Weights of a small mixture-of-experts language model, trained from scratch on English Wikipedia.
Training: 546M tokens, 4359 steps.
Below are experts of layer 11 (counted from 0) of a mixture-of-experts language model. Rows are named router (the router's row for the expert), up (a neuron's input weights, with its number) and show model dimensions 0-47. Each number is 128 + 24 x the weight over its row's rms, rounded and kept within 0 to 255. Numbers have three digits each.
Before each expert's rows: a language model's description of what the expert responds to. This comes from a sample of Wikipedia text that the model never trained on.

# expert 4
What it handles: Sports club names. Football and sports team names in results tables and squad lists, such as Rovers, FC, United, City, Racing Club.
router:127171142113103131144125134142130102147127158105154137175114090141143126128144141144131119110154095130091142183136120096124113101097153121155139
up0:112080146130091167116123136160109071157158128126134114177122132142126098109167131108105148136144117150147155149116126121097127128120092151121117
up1:120108125077107128123105138124094128150103123128142165153102105139107082098092146175132172140123099110129096123126117088125147118130105153083128
up2:133129083140148142131113167136107087151161138136134124092096120104124154116104096107112104111093132117114135096137129132145137127147111164094101
up3:120107104136135115151140178142099145113117131142106151157123136106129168095155155141134137189177163081116126159144144130135123142127104145165127
up4:118111133102142125150111081121126100134144105129121109110095117161122104101147153138147134122157162135162121115152122079082181133159169123121126
up5:089127115101157161128104121120101110128124142146128133146101096099142112116136147162126132129117140110107103139101110115081091155139181152105146
up6:138104159101132189129155118166144118123127143135155118134151107109115145133171104094138138138099154118113153122173136124107084120102112084120151
up7:124144101099099160143141144176119137130148132125125150133092190144171122153122156161140128143115099105110135133160137070104082130085137120148128
up8:131133149123183195116104146104147160129092148105114158110128115125118148145134140101088105125119122106154140150197117099135130132104123164118132
up9:151107087101115107142145108135136112155148142064158119131125162159087094118172112150139114124098120163080126133130153115121148111121115094165149
up10:148123136146136075129127132107161145152126142174098098112086135104135114084114153175060136110113101128084144142090144101116140130127122158135118
up11:116135135178084164144064109118107125126116118118130124148125155089100137135146092115099134133107148109154141104132169124126137152135143149133104
up12:152115117187140158140114122121122124134159138122129094182097120141123132129160134135181102180150155138118189114128109115145113113179141151159093
up13:093138131109148143124117104139100139121101132113092120119114132088118084097138088138113097172116139129114082131082103139116104153130136126095113
up14:179055174169141111111172129132110103162122083112131107113125151135135127109102101185145157129161116083134096093145112106106137117136145096129160
up15:174154175107135134113135152156161137133109098089082135162150127140088125124114109144150106136157149146126137100149139136090136124125116101111138
up16:155148172109105151153160166105105131148144144130092132108107162129132123155143091139151129113119112152156150094096102142141137141118135108114083
up17:151105104106122100152065134109143105126106132134134141118085159116103125112146132151154108135158109095103121115088151138132147134115175137143138
up18:115143143107089165155128122156113134147113111149129144113130149162157117139121160162153153121137131107139134162116089133137166095097135149068109
up19:178134151151140147113139125112142116117124152105136107155093134124133145126095132133135120175160109155083155107103115118094068080125107112135153

# expert 25
What it handles: Spaces before numbers. Bare spaces and short prefixes before numbers in codes, dates and route names, such as US 25A, Route, INCAT 046.
router:130162151151104126101135160111150077122118092148139092188122084109129118130125153150106156144109126141154107081096089135100091087125170122127131
up0:120114148130135167115105162112104091127124124138154115115144137075111164136102149114154070144114094125153137146103141125131171130116105114126122
up1:102166142175165132141135125132123141134100160115139082117131157147122144110111159140174136154095118104125135109158117117145141156093126133109133
up2:095095153097169114122135133160177110130110113147082130126162146134144122153135124153111133103107148130132118074076159142081102147128151133091092
up3:097110086116166141128161110191121119151135153167103115111137118164146093109108148097160140100095104154134121074131113122151083086175150160107137
up4:146114128156126142120114149063162167093108109145114112127089166167128131107138155147136133118145082194118147124119172064136113160103121098122113
up5:169109124150124110157142134122098128087085101125117141154148120123108104109136126108111127112128076115098116112110139075144155145112164110124107
up6:129125090156121141091138127106142081122112122132112127136109137094157166109125107121150165106156166164107106113133167093139139102150150120069115
up7:129096126125135119159136100080140166140125081111163115105171142126092144078105148104077101165154125108092138106154084106130116110154143119137170
up8:098136113110133136156111129151152115141129129116156145117120097082122106159148175180143156122121130120118121158070106165109139153125150126110081
up9:107125132133149131088115131121169099188144156095034127064156122128158118126123150130127098142149085120126149102120159150137141121138143122122121
up10:138109121136196118121080109144104141131133120124124133125157095142154113178122144097166124155145099143178143157140179109149146168088129120140117
up11:103096159138139109145124106113138113108172139141127150140127158118127109092156101123107131149167079097088156154127123144150124128141110128128149
up12:111116129125149113121125176157135059151093143107114169160141109079133107113139169124186119146125141118124097154147121096140179162158101127164122
up13:102119140104137147141083141120150101106124130144154141140105121125137129102110154160089108114145069134115145125119112107121163099132111139104118
up14:112092127125119149163111117138117131113111148109073127144135103095070116103132132152156148138117139146116127084123131124130118135129146133167105
up15:102094170158092182111108171150116143121159133126167138111161118158140155104149135134106123113111172113141121090113165123128137160128119126103132
up16:116119113158141117152116150121164143156171152144137124075120111121111126102101114105115168093142143125148140148161143161159119148115108122113131
up17:142161123075147128130115114139119145103159084106103138192108114159110116106156164092134117139142068126123088148124155119104140149177099110101140
up18:129114136068141102158135132140093139083146158104136117152120122175105104109123108113145117128155124143144111077123129142116160150125107156112143
up19:145114160108151112128115107113122172118150121174096121118110097130140159152095122167145136142119118116101156106137134146137110153129103119122131

# expert 21
What it handles: Abstract nouns after articles. Abstract and general nouns or their suffixes after the, a or 's, e.g. power, land, weight, use, vis-ibility, distribution.
router:138096115084141158135139107159131123139109141112139133082128172136159122158124135149077157155105182136073107116167137143119168142168122137136143
up0:146164103141092170177138138121099182132155111137101141077120130154134086081129145166129134155116126166128139155100123146140107118118096123086152
up1:106131130100119147133138138099112118130155195111088115119127170145159072189146087144121130140102093131139114133112150143143095174174147166119143
up2:118163162128110161144095117128153088059148167144151170124103124124176169113140096095089143135140150109127129154063117104138101113142158142133122
up3:155106081108121106136103114146109139130094121090101114140138124145101141093159115138165147096118129116103120139091123103137120128099114117170096
up4:144096182100153101115153125120112131128124122064139164101127107104123131061119154128150135121129149156140071179139141146118128149139129091137133
up5:167068118168169143138152120158138106165119111133091139118142121103093193142102109107123132162107121126116101164151128134093122130123145131133139
up6:097150085134162133154101146140095131140106143141126123125151092119111099120107156149179134096136092154156126043123087107135133125145120131104126
up7:143104087095128132162105146113099138127127103120113111165146086097116134129115190149128172162149094125123138126140136125158130117151099141130182
up8:123157123150157157074143121131162118128158151144146105112111114101124153114148159150129132138126129108100126138150152105105117157115115146117152
up9:147138134124166119134117149140102162099154132116159157133140078125140128098157159116125165140183111131123109115176109128150113166153091126154144
up10:099114142138127128102155138188151142085159156087125104099136123129122136125134104119165118123089172143144133127118103175117113150132155135105163
up11:125103113143160079171136102156166142192133119141135120159123128155156103158108088143170108125109138137125134133131144132097083061137138136136073
up12:107130116141121170122190092130143107145149149122125145153148166116113087108128140146170120110148125121137116127123133109120102108106129153155124
up13:093117138163157132149136141104123102085170162139161117107142123133106138168184137117147158136111144139114094133148137126157117134101131139135137
up14:129108147152146093170129107088155103129139150133107111127143093120127134144159134118140164114133076134116159121106177132128103133099104145154130
up15:140114096132129098149128103137112140109136150105144153134118096102148139148170176127099096166100109107143099161101095122120104120130108146141135
up16:160141133125148149174113122095120138114140148144134117156157127153122142136138109163176114163131164137106145133118085091106139130159123161167108
up17:114146151043149132167133114086139193164114091128124130151169138159190136166100130119145154122118131112170129110086130168080135142117079128126168
up18:173124146096098146126159128135132157136129099089076123120144110155130128110118169124129142127095194124167163169131136142117105122101117111138123
up19:110141142136148119154133168108150096167112124140176148161120120149164151133136077138128150090128092121122153151135115097142113132136106096115160

# expert 16
What it handles: Section headings, paragraph breaks. Wikipedia heading markers == and === and the blank-line breaks around headings and article titles, such as ==See also==.
router:108105100138120144103148106108183145118104136114166119159188124101130121096144113128177117124143121135136094143151107127146155135105110157116113
up0:111153102135152133140100139123120152121140128154134156119158161157119115113166088096113083132090104158070123136088184128092117119140120120094148
up1:117105093148127129129140153120164117138140154133133126165121095155122125143162136133189138120178088145108108159129153089089153126174160153155190
up2:151176124145201126138146120149141125098104129104107115143123118105124111102098144158173097123144104125171145094160099071121090110139148115081117
up3:141131161136146139109105157140127117104158160100137137069085166181112094163145118104109098139124122151157081123121123147100127135130086165127163
up4:111113180123135141111151093108133163144155097133147123174118138154130145106123115096119151161138143124121120145112089141150135095157159099140131
up5:112136135155135157111092086165119155142151100133110125094147132121122122129086132165106154144136112113114149126138154077171099107120153118130142
up6:102110143112139145158088113178100159136158103126063121107129107094122119098102111144127116105138107121177110139121114145120115130115135153151105
up7:119147094150131104134113103109164151135108140126127109100161158102110129143170161162127118142133131135065119120155125159111116115111188075089103
up8:157093141138155106163122181125113131088143128114146158123126118116118138145131139138184133096168131106112071161152106094098138110098151086096143
up9:138130097121110149172101094114110144121146106138111107118150124147104148153117117106167075142129125162128140118136091117142107131076100156135106
up10:130127159122179160119088108121095115116154136119144141097104082083178130120125159139102119117136123141163157113103067154154130105110087141143143
up11:101107102135155152095122158124125123109132125085096164150095130124129089136069104141140124116121113094160163110092175122111123151089101122103122
up12:097097135128077149133122107086136172107132098131107135138115160150107098171071120145136093098126141142150114138096114098130148102110121158142134
up13:115109141107122142140099154136161097144136128109131181147150176095142120140094130168123121101086140123135152138179138100138115147139104171134084
up14:136130134105150172122138159153126145146126114165118143120103123109102096130086111136161113118170131129138146106065135127140175090122088140156124
up15:102107091146116152139111132103130127143117153134118155125125170151170145125126108112117150098100140128157134116136142073126086161161092054135110
up16:103147094121162122130125140108104118058137153104125102145123099104127106169099140097095142138128128105097105119140179085119149151106132129106143
up17:100120096120121163145127122140169124152142129123155101147153123119151119128121150092118166113135124124123160112100134151087170169131167086138129
up18:127112143093091139140113129126096127159142134106083130160131134148123124122150129153126132134072129167146102149110118141108148111130153111123075
up19:110135116121117118138101131096109141111158139134131158133135102119137120160160171125125098077153061091137134133132128102116133103137119127142125

# expert 9
What it handles: Parenthetical and math pieces. Tokens inside parentheses, LaTeX math, and Arabic or romanized script, e.g. "(S", "(N", \sum, mathbf{, abbreviations like (RAS).
router:140142082127132090124160124099105114128146104084102164143144113176112149131125155121112139094157095156134137150087151117168108100155129155149111
up0:125135109131106111119121113117120142141137147155129156114139156133107088160076127103118102137110180140117120148130155149102116102166116109106117
up1:108110160125096102110137109143084114129134084140114110148105126161138156172076186138131129130134171106148111140121121118127094135121157098134154
up2:171083142113156166136058077177122098147112174135112123190146138123186135164088105130125158155132138086117113112139134126142112101132159070102105
up3:145169095139087118158112147118126115126143127097125192125144132139156123089103126126111094123104161138136144099200108104158093113113129100140158
up4:085118115127108102105130150151123148143122128103128139107115128136112093149139105127143142155142108161158173160125129150133127128061151139087142
up5:099155098123122171139116134149109106092090099130131107157101089147166108144114135119130159120160198099140115160143158138135139174146136143090158
up6:161137105150145146145181052105131201112118141143152165111106142133144153148144113137103136162098140112128147144141107166115123143147171088126114
up7:091114148142116150133118158130119165113088137131120130177118134112134156140144131148077174127097117113141129139104127128130155092145095126114106
up8:093084114136133106133106124143145140088085140129071071156138111115126124176079127171131130098132101130137161147145156114136142149132117119138126
up9:081107121117113135115089142124156210117147152118119114111114069158097137146138090118096121125143108153114169126105085161135104129156056102127162
up10:140127146137100094148098106131167122141155128106070119153115113168152129135101127157135146119123163122127112134090149050131107130093128163138139
up11:112106154106149131132141129111113109140109133182104153157121176122132146179122197158128120120143107095142118153148131138151111159124099125118149
up12:121111131151142168151128134161151127074132146142185148147155135113122147103141144121114129086123074136124203124137117116098077128167129113117124
up13:127110150102121159120107107113132125149172091115106148161108128103096134112090125112115125129126131161148130160148110143103141118118127148103094
up14:140129152145089120118140147146099146153139154129139089137121107135103150105129151150139134110152129125151132172121110159124090141115106135168203
up15:150113136113097175139111113083144131114148090150134173138131134118128105125136082135140146109113120140086122170171112131144149111114133135156142
up16:140160140077155138157139133125114153110155129162146125142136192139091125125157132183107119140162135136162124113112147148072131134162089123195125
up17:083088151137119094129121142130101134120094123150127138138156154157095141124133128150140119168181159154126111102154158171107098130102147113131107
up18:141115118172120148143098125107107144112125133110141089141133137140134081147103151166174163111142134111126184102158132109141105094160143106150153
up19:109100113163110143112096134113109116209110157119148158132141114121170162092096109100170119152129101103127116143095146147112146142177137152135115

# expert 15
What it handles: Biography and event verbs. Word-initial pieces and verbs in biographical or military entries, e.g. d(rafted), post(humous), took, died, has, inc(idents).
router:151087114151103131159174105130107093137151125119141109109148111066124116175086144121114164184143140112192113119113104153131130104123137133073081
up0:107118150151111161135119105135092135131144139101117139139109108133151133150102164158156132139083138133172108165124100127127127110077091119112094
up1:137107110152124145123117094162087122110127130145138172122127149143128147145101128110131130110166171142148107129100136088155155123126145107113129
up2:110125136127148110165134117129114151141139136113120122102117114121144124153149125166116103113138125201154138134152134076109154109099088148133117
up3:152124133169133121170141129152111124130126123131135148112075116124124151142118144131121111174117109131110113134148137111146105113144120131106123
up4:110129120120095149163085125132144092124156148125153146098118122068101109089097108128157118137153118123127095118157140101116135137106090137154148
up5:078123141153112143138127118159140161108150144145163118138086125133138160144113081168113164129126092129125141117141091112101135146130161153119117
up6:111114120147114135146117088131088171074157108110146091125154113101132133134141135153156165097146115116089127094096127134117081126117114079103147
up7:111116121122148129154125157166114088146173141122095104101144096127151106199091142103163144116089141110116115117155119107098151114156129133087131
up8:136073118146153183126129119121139135121138123122143131133076114090145161107159148099120089128128143166094095090107164139133164140150106143058140
up9:128144103103145118152111129103091128115165127128121132118130132133124121137152194173139112172140127167150151176129115119099122152116080124133091
up10:146088159119135153142104106162145115121082198151136101164104127112144116131099147101177119130106129151143128136109128098110119132140117123134112
up11:105099120123139139108085125160096109163142115137110128094186158085111101152106139102163107152119139129141158103140136141134141141139067108098104
up12:123130113108145106133115125148131105135130190158143114121140131145147128128152118166115115105130125104108143115111119149092083193128129101190148
up13:111108122103155135142081116111133116150140153118127114154115139107182110112088139159078134125101100140102137098101163123166130096161146162082142
up14:104141138122131143135091083160107121083138137119168133100142150122126105132115160132128120169141087124100078125130096123089081156134140165117085
up15:166124152193120137138116104126098134145118143114156143129085111147124160123126140132116160119119134106102126136071110110126126108131172123113105
up16:126110118194139149164106115176084104079172115133094147150121135109119172137136165096117168083084099122154113078117114106110115139129103123085145
up17:143120141114107123124114109111140153113156142103119118162134129083137133091104103164138080103130110151087091165124095115122186180116175148130156
up18:125087112147146142096135152107138131163125117170129157078158153107153100145094135097138122136148135157105164123144096125088141060188143123175136
up19:131135111117130152165158120073097141039137084127143125144114118120115079110121135119170146099145119143093096113164126126126146114127069128096136

# expert 19
What it handles: Prepositions. Prepositions linking places, times and means in running prose, such as in, at, from, during, between, by.
router:109131085111144163146126129127131150082112128119106127122108111132139114126084178118139093130162153134146163085144183154101128116130109140101135
up0:145100149119156132119166137137126123109140138147124172094173131158148148129085121116160176123132163123119184134107116138147143116147140104115152
up1:142120071133163123121151120145179132122148112158136127142140123133143131138157109128158162118126142114110165111136114165095162145120151115128101
up2:088147138117137150122144164186148122182130175145142174142089145128129110110128149115116084108174107117114115121151114142125138141141142076146090
up3:124106125114136159104101083136150131136136082136134139165175138145155112149126157096120123148094140148170165145090116117142107087093134163142137
up4:140125166137133112157140145167128149085136166154132135081107103124101124128102113144142155094112087165110136117160097093116130153102116169145125
up5:135091146144105125073126102124095100089144122115119118179095158124159129146086151132129089143143105137148117146118136112101180125151100134127113
up6:136143142095098152174136149120119153134144110092077108124112160129134134140118163109105131099134150157124134115110124161173115117159163152132048
up7:170122095134206119145120128142146104116144162152122122123116121157130106119126145152086121110119153125088164069089101134121121142157131151066109
up8:118147132125134136141108168130116108124065104115088121132118137106137168122137145126128159203153104159132131157128138091156130201107148202125150
up9:137085140155087075146105142171141123131159134143173148138114097099154134133097094156154129122117089165122114139107162142149131152146128171156084
up10:103121142143130134153098138097150113111121165096118127103127141081138124143126135133120123139127119165180122083132098196095153148157127163104146
up11:107112112133101146141086104144155140141122145137118108137140133147130130165151063111076120115119134150110151138154121115086112126118111104102157
up12:116120109154135119150102108149140125156177105096120115119102158133109104076111109105123125147131148074147130118153130128102095105105128113135141
up13:148111124127110133133108117159134126092173114119134133123133134132091099161093114147101136148112152091141118161095106105118131159134109159144130
up14:131129122141115118084204126088127128092119116103078137140083085131142147099128158130132130144124149129154085087116160148111108090139121144128119
up15:119125152105149172179044122118138155105120143114135156109141122111129075080162126117101119122174117113087117097154131184105125092115124167105147
up16:147088117114163037100129138155144140126161147124118072108147148156125101156094109138143120119102091108128116138156153109120108143117153147107117
up17:131153121141134117130104112130122128111126138117139110104111104118154146130132137179099091118100132120130134142110124077128129088108187100115152
up18:129138100119120135099157135105172148096126148122131122195122139114141152149194145152149137124180094113118127126136110117134086119146129142146127
up19:135143128136125119094096077146104187134159121138091133109104180127137125123138120127160122131142118145143150149118103086133138133118109126169136

# expert 20
What it handles: Institution name words. Capitalized words in names of organizations, awards and publications, such as International, Health, Medical, School of, Journal, Steel.
router:139156100143145131130106121157165111149123133074137150101132127134152115102123119143136115091104130112159154108119120147125093116137159135109158
up0:099126099148128130138099145144130087143136106097103113148158116126147128095158143106168099075140083127154164146139064091118109098146152138137128
up1:142092165116131113133122098119091113119107126108101161154114087139122152116112113102153121117121112114166140099144152114115149138115201158138120
up2:109157153093124161140098154156138159144098111141150144116080143139153110122089107115100096127118086131135127154082131149101136123128116159077103
up3:163147144135143087133153053135132138144145167166161111104101112099130109106108116121129140098143115108083109106107122180116167162142106073140139
up4:113140076127137127130108144147132112134130125137139112136079118131121133136178143138113102099107117116093117106105120124125133126110107120133122
up5:081137146099127093097149132156098141168114112144130116112136121126122120130163146094103077126125134142109111146130134149082089122104105115157134
up6:113147156141140104151131126117125102127101148108134137111164142117118101131111137110132132122146114149098146102157143216101101115140136108130087
up7:132129110135127076108126121091149153146122119155111099075139102097129139083097142103141089100103142150137123137124155120095167106137120089105159
up8:117110101110113126147113099161123154152144143129120127170092090122118126152105116119114078158135116094130079095155122128137136108108108096184114
up9:134157158173160170115124111110154135135136184152080086144132111127125141121136148142075150082115165094131137151132129104148142118135168164150096
up10:118154130179112111133138128159085150125117140156118133115151161138141125149156110120159083144129147117132122127142091132146146136105165147101159
up11:113110161150137156101142182116097125138131133131138107147121132103116120130126160160111153087114133148145085164132119112139161118178143169120155
up12:147121107098177149158106139142124134123125142122156104105145138130118131118143087113140176133107133133172099115131163103121123142141136077148111
up13:115118128178179180154135092123138129162133149153112137195118098151110131123161131123112141116137091143113139169127120158134106128101111127118116
up14:103108105107127184138104132142114122115135079132100146136127094130080151118103178090129143112173132112119105118136138151120134116144121116119174
up15:130107147140121112130141129158132104135142162127139128114120132102132100061116144146135135124103141131156089143102100109142157161135141139113070
up16:134134159102134128149108116119082104113158137133100122100108117078122112082135125125111165126137095137097125134097115104130102153152124098094134
up17:136096139143130110133153183125112121102156115129138126106101130127155136094132124137101123100146121134108130091133134096156104127128153131163085
up18:134121164157114147146141118151113058136142120148114144113163102097108150109156122078135129167149128107137098134138076118142100152121140093144133
up19:100132155108140137142157142152136141118145110117114134135094093142090092154119103123095187128139105124156171190134121120130146091153139106147138

# expert 12
What it handles: Coordinating conjunctions. Conjunctions joining items in lists and phrases, mainly and, ", and", or, but, &, as, e.g. "lead and coal".
router:140142176083111159110130144096138135159142157143119151147103155148109127083095142068141111114113153104106132117085129171141112138077096112150143
up0:111119118123109151118141144119134122133115115090114157154107113124151114136119113159111118057125103088123073111165105133117111172132142126133171
up1:134131130145081171098107085099139101102141143150133120170116151147113145148105132134134149146101112139115145131158153139114160163099091124130160
up2:088123114162160129100176173164117102189199147087136187107116141125125143099151122146111060157150143124170145106149121144165133150103112115116125
up3:183126155124142100122118089112092142090153119121104126119106167123152144125127152110119110104057154115163127134136130151073160115140094150118096
up4:146166135102151114141088120149173140114111143085192091113154127165123176114085136091117126097075095137104111122188107160124087130170169124141151
up5:128123147112132137126139111150100116111093151110109125078137179165150129133118134116165131169123125137118136059132113120094155110172135119131136
up6:122104150092141133115117171132138142105110141151171111153077140123150127128132129140109088122101170083135124145121128126127138120105154096119153
up7:098109097159143180167113132128133166159150117129158167112141116120084142153122141133089141123134168118118141074144185090104106119107137119114114
up8:141110144103127134111113121138157106137100151119144116144108171147140170158090160118122094097115137163138107108113124128166158167126121107124128
up9:098139132129102132129133084142103097145123139109105091159159119102136165116150101142109113123163162133100129141118110166140150110128110115127140
up10:138128078093153160144129127131135165145115155114107113101144079127067133102124137118150124167103148160135122145153147122120119131141145128121124
up11:137090114141109109160112133117149132145076188126118139163089141138118154130120114129084114095114113137123155151135146091137144169116141155113122
up12:126163146145094145154106110130118156167110116143098117129110095154114142117103167163148142072099196093104121120119103123129096117170112158115100
up13:109133158077136128148128198094102153143089186163088141162151122089122152193094121124174157136126082161150132140122137104117143122139137112132134
up14:112134152137087179140117114104158100143160129181129146149123123118147138160123179143127103145147138100122124161147108151129175119136142091103140
up15:085116097109083115170119160172120150099127131134133151118125127130154126071067120104163103122096136139117087133124121104122129121182130145122126
up16:129120108127107157128085129085149178125167106153104155124125113069098092091129083154117123133139156092131110145113128112134150130148143149097140
up17:140111089103141144116147160117131118134121128155126122154108108111127106113150119107126158110155109127143119124146143083067112141120143105168115
up18:077138149089114145122111087145129118112120120140146150128091116144093124135144118141143098071108116129140102173122108122140103136116108142152128
up19:135127100114165099080154085144100106124100098154135155140131158088120132134119158159098117059102121127158141135169172097138117092155100100103152

# expert 30
What it handles: Sentence-ending punctuation. Periods and commas ending sentences or clauses, often fused with the last word piece, e.g. Park., ars., ions., China.
router:108135124120121148132126180105156159115149124194097137158117171152138116134112135156130145058125120102121138111126128137145150128169139156151108
up0:120075110148124130103128104119115119120105130151107106146152079142105151133147126123131111140147175089118167148108185108133111160090097107123096
up1:122116106146114094096144184102117170096123166115163134092147166105129115166168164154146101114115170109108119110148134143084141168156150119099136
up2:146140153089155142110109111137194130166136142100115138150114112123173138108118107143116091145129135111126114104145146129137156165141125139127147
up3:102141126137116149103093146154147147151106102094145145153098170078159080121108151115154129139065136143126167124164113119172141163131101176104145
up4:116133091156126119130135142152093114154112152163132115133113121123144083104123195141162173138125132086163158110128155195099114143116147105154144
up5:103121151136174140147075106136163160094099130146105159106173105093118140153135138145168124126072144169079117160152091154133149162138097127124119
up6:087180117170140133128087115137127139144125166152128150141098140129082145109101144082112160138105127077098121146155134134138131106143101130111121
up7:102110103118104127150150123143145095138127138083113152146172130148127159147114120141107133129154095164146145130081130127070168122150135084150119
up8:135151088158095171127107143147141155128137121087131081134136120139140121110119132137123113085151127152115134105106096124177140112121111083154149
up9:153136145127146120127123104124131136119143139146063137126159122066110134105103155138105123129110102127076116153137135159150128144131108101141136
up10:101067129142112160133108127177101075129110118125128114142110155117106111118105125141144105140137123100115107137189144121151135173159141101194138
up11:137091142147142130129141099134135122145122119199114133125159149068167162074146088118116105131100120143114134106113149138116134097107131132130129
up12:103135150083098135164070152111156141171117120112066133127149165134132131184158130160144140170185149149129115109157141114137140118100120157134144
up13:183142115121135117118132132138152110153166153079131148145135153132138118109103156125151127149111157109163083173120111111112104184093136135096156
up14:085125145128110153127090159144117142119108127115144155177154142150106146119170108102108128141113163160096130157161157161138151138124100183097152
up15:086129149109139062127117138113175145092174134115107127154164138137151108112114099173147107134127171135161117118139113128127129147146105140101105
up16:174158116156172125120139112121112135156189154149105129127107181134122148125101126117143188144128144136169163136133130104111123134150143110118154
up17:129116131126147078138157129130131107129129162151122113116112116120140146120159163138129101112098129116130153166154139070168143125091161122136141
up18:137123124130152149148127147141147106076117118145116143149170108103101122073125141125138138162123135133097146107147109085136095145157109121130113
up19:150108146133102104117147160109116111114131135158083115166122135095121123105087080183112125134126130126108088138152123084137178133130095151134109

# expert 2
What it handles: Place and election tables. Geographic words and table cells in place articles and election results, such as County, district, °W, Township, Republican, Total votes.
router:174099135148140128140141154128148130154142122122115152114146121140159135135134136100129103128134107151142085139103117092133109140120164134155128
up0:114098153126121107107130104107154128125132109147102110161122142149159133143081091156077142060114166157141152149158103130127111156093111095111137
up1:119135112099080098127113140085081130136115092175136128134135141113115146156151150115174138108160103124128090153151131132149108118129155106170127
up2:105115159115130164143169138119119134095148120174149165134080136130125147095139149124118140117147105140117134124129146082139104108128130165111154
up3:103098168141128181125130120132115102112170141137128125096119119146139154137099120139148134125090151132110090128125127130117147130149116150115111
up4:136122147117120113157138155118125144155103123148102129149125117109139116131081129156188142094153141138140163106114140114140134162131108069126165
up5:123097121157076161104101129162101118098124129110111088115109158139133115079099184107145130129126127170148124089123124092106159129095110105184105
up6:159121143094122145086122100130087104143075135147127139129089125129120155126132166093165123098110164126120131125106092139148134178146144112103133
up7:148122118091091158134137122138131145117151130160098120121122156093135094072132140100165127159146131156131165117131147138088135138149139151095120
up8:109105108092163142156093128121123134125108143170126153124135136129105106076117104130098148101106115134110158118117111136121121164128110162160103
up9:097118132124114103134121144127125139190102177131133108136156112129107158130122117128146122111132171155119105147122114182111132121168131111152116
up10:139118119125134156115135153151151155109125114147150176152136137093165179136101126134142113099121173098095134097139140087116145090117133082154146
up11:088114140112113149130119094117138138133191145151163137108123120103144070083101135150124130089106098135152138125110136114103147119088129110099132
up12:136122158134156158121173120130110188133125119122172151135084137137136155145142136094115127146133140140153122103115168093108154139142136139138114
up13:141145105120143116104140086157170114178149176133133120119141105147116150150107160120113139107130144137125203088156132132122091129121149088169110
up14:141103110117100151124069128150101174122134146095102096093068116201103116085164103090120125137097117148106093106131096144114130080147123117138118
up15:114156129092153152129112129121109146132192117148149148108155158120121096128092119142096124108123114170135086095106125128158099169129111114162130
up16:164109130124157154138119072135131150162097127118137119117090118113130176123123145111127144141126146118143127122138149129168127108160134138136182
up17:134067169121079144139145121107149174159112125150118109122100115130135164091092097135126089136112112133152126136102158147104125120115096113109157
up18:124120126121128151121115118149154096125057156107115146114124108161133128108141126121138081124073163158121131117175104144116157100097095142174126
up19:120143141101143112081098131130095143130099121110110166172126145132114156166132121131092146122117119158088104120129104089114109107179169188110161

# expert 13
What it handles: Role and category nouns. Nouns naming a person's role or a kind of entity, such as film, band, actor, footballer, company, festival.
router:139129105122119133178112113154132132091108132155142123093120159164167143122110098196084102110101100145107141142111162128138105133114141122118121
up0:137144133079105188170096171119128110112167127092126116119114103124127117096114126135086136094111122135102126150140153102083101100124136135084131
up1:144097176125142142141131143115092111143146163114102118104168145121129149125112160153126120118116150153153142072080111125139097146128126113125129
up2:145107143133129158135128107110134117141126169136120131124118096147123140127140180141144089084143122130123118123150102139139146119150136115119154
up3:096100164094100148156147153123131131147132171129127120151176132096159121126132104137153082135150159127146069093120087133124131111132145125123107
up4:119086162126184077137081145112143142105113115177126136095130101136124103128107156112134116100110159114100107134110119095171120128126133153121119
up5:099096148157161139146123121128133125158128121143124112123117119106114160108136171154157132138076110164111118123126117109115144084113170170122120
up6:114101147130116138104110136128095083137124120149127133098096104102096149118124126166099139155111144113106124133128117099153061109086113104084104
up7:104105141170116109138144161121163101102128109130140132145114073123155092112122145171154150103139164160148101141098105130125130111125141134096139
up8:131126098088173102111127136132139133124133137131145154153101106153129148132138133139121159129089098108128081142152093111146154105123153174111152
up9:106158152138153171119167133124157151100122143130159155181119127107118084105134096169157134128141133164117150132104098107142096152132187135142125
up10:139156100139098111139143142112110106110125164124152080147111161144124138121116150113082119110131121116142147120154131113144123132173110183123136
up11:083121141115127118103132126175146133116161143113109164157106132194113113136137166096108113095167115144141145128110123176159127110168109142118134
up12:098112108144098114108139121137137123161134154111107125123099134121109170111125115143152133126151116125114112162147120085128144171139112082141135
up13:130162154127141087100111124151091166163136104115094123104108148148112112139125154146097159105111137088104128156150153141116167106143111114127083
up14:124174133138123144145153135158120128120182110108124132123079095129120136143119114143141136132130124122114140109117113115156098157119154122119145
up15:101166118169152180137125107162124077111106107146113133135115149095135146115169127080108156120111154148143122137125154122134135107116106141143119
up16:076129121088146160136101127158149122092129136101122142106163129124123135122150124157097100098112142118125170127095101143133127121133109090144189
up17:090095109137101109128172107109124136153137116126059097103145110123110140140119125152096067139095163089118119120157126134112104155106101158101110
up18:106175138124073171100105092119127089134138113138124116128100090110145114107118101146135098121155136147132137148117121094108104121131169138113119
up19:123097138144147119131059137125122132127139092091106093088105102125108117139107099112184133116102115092145120109105101117150140071134137100129125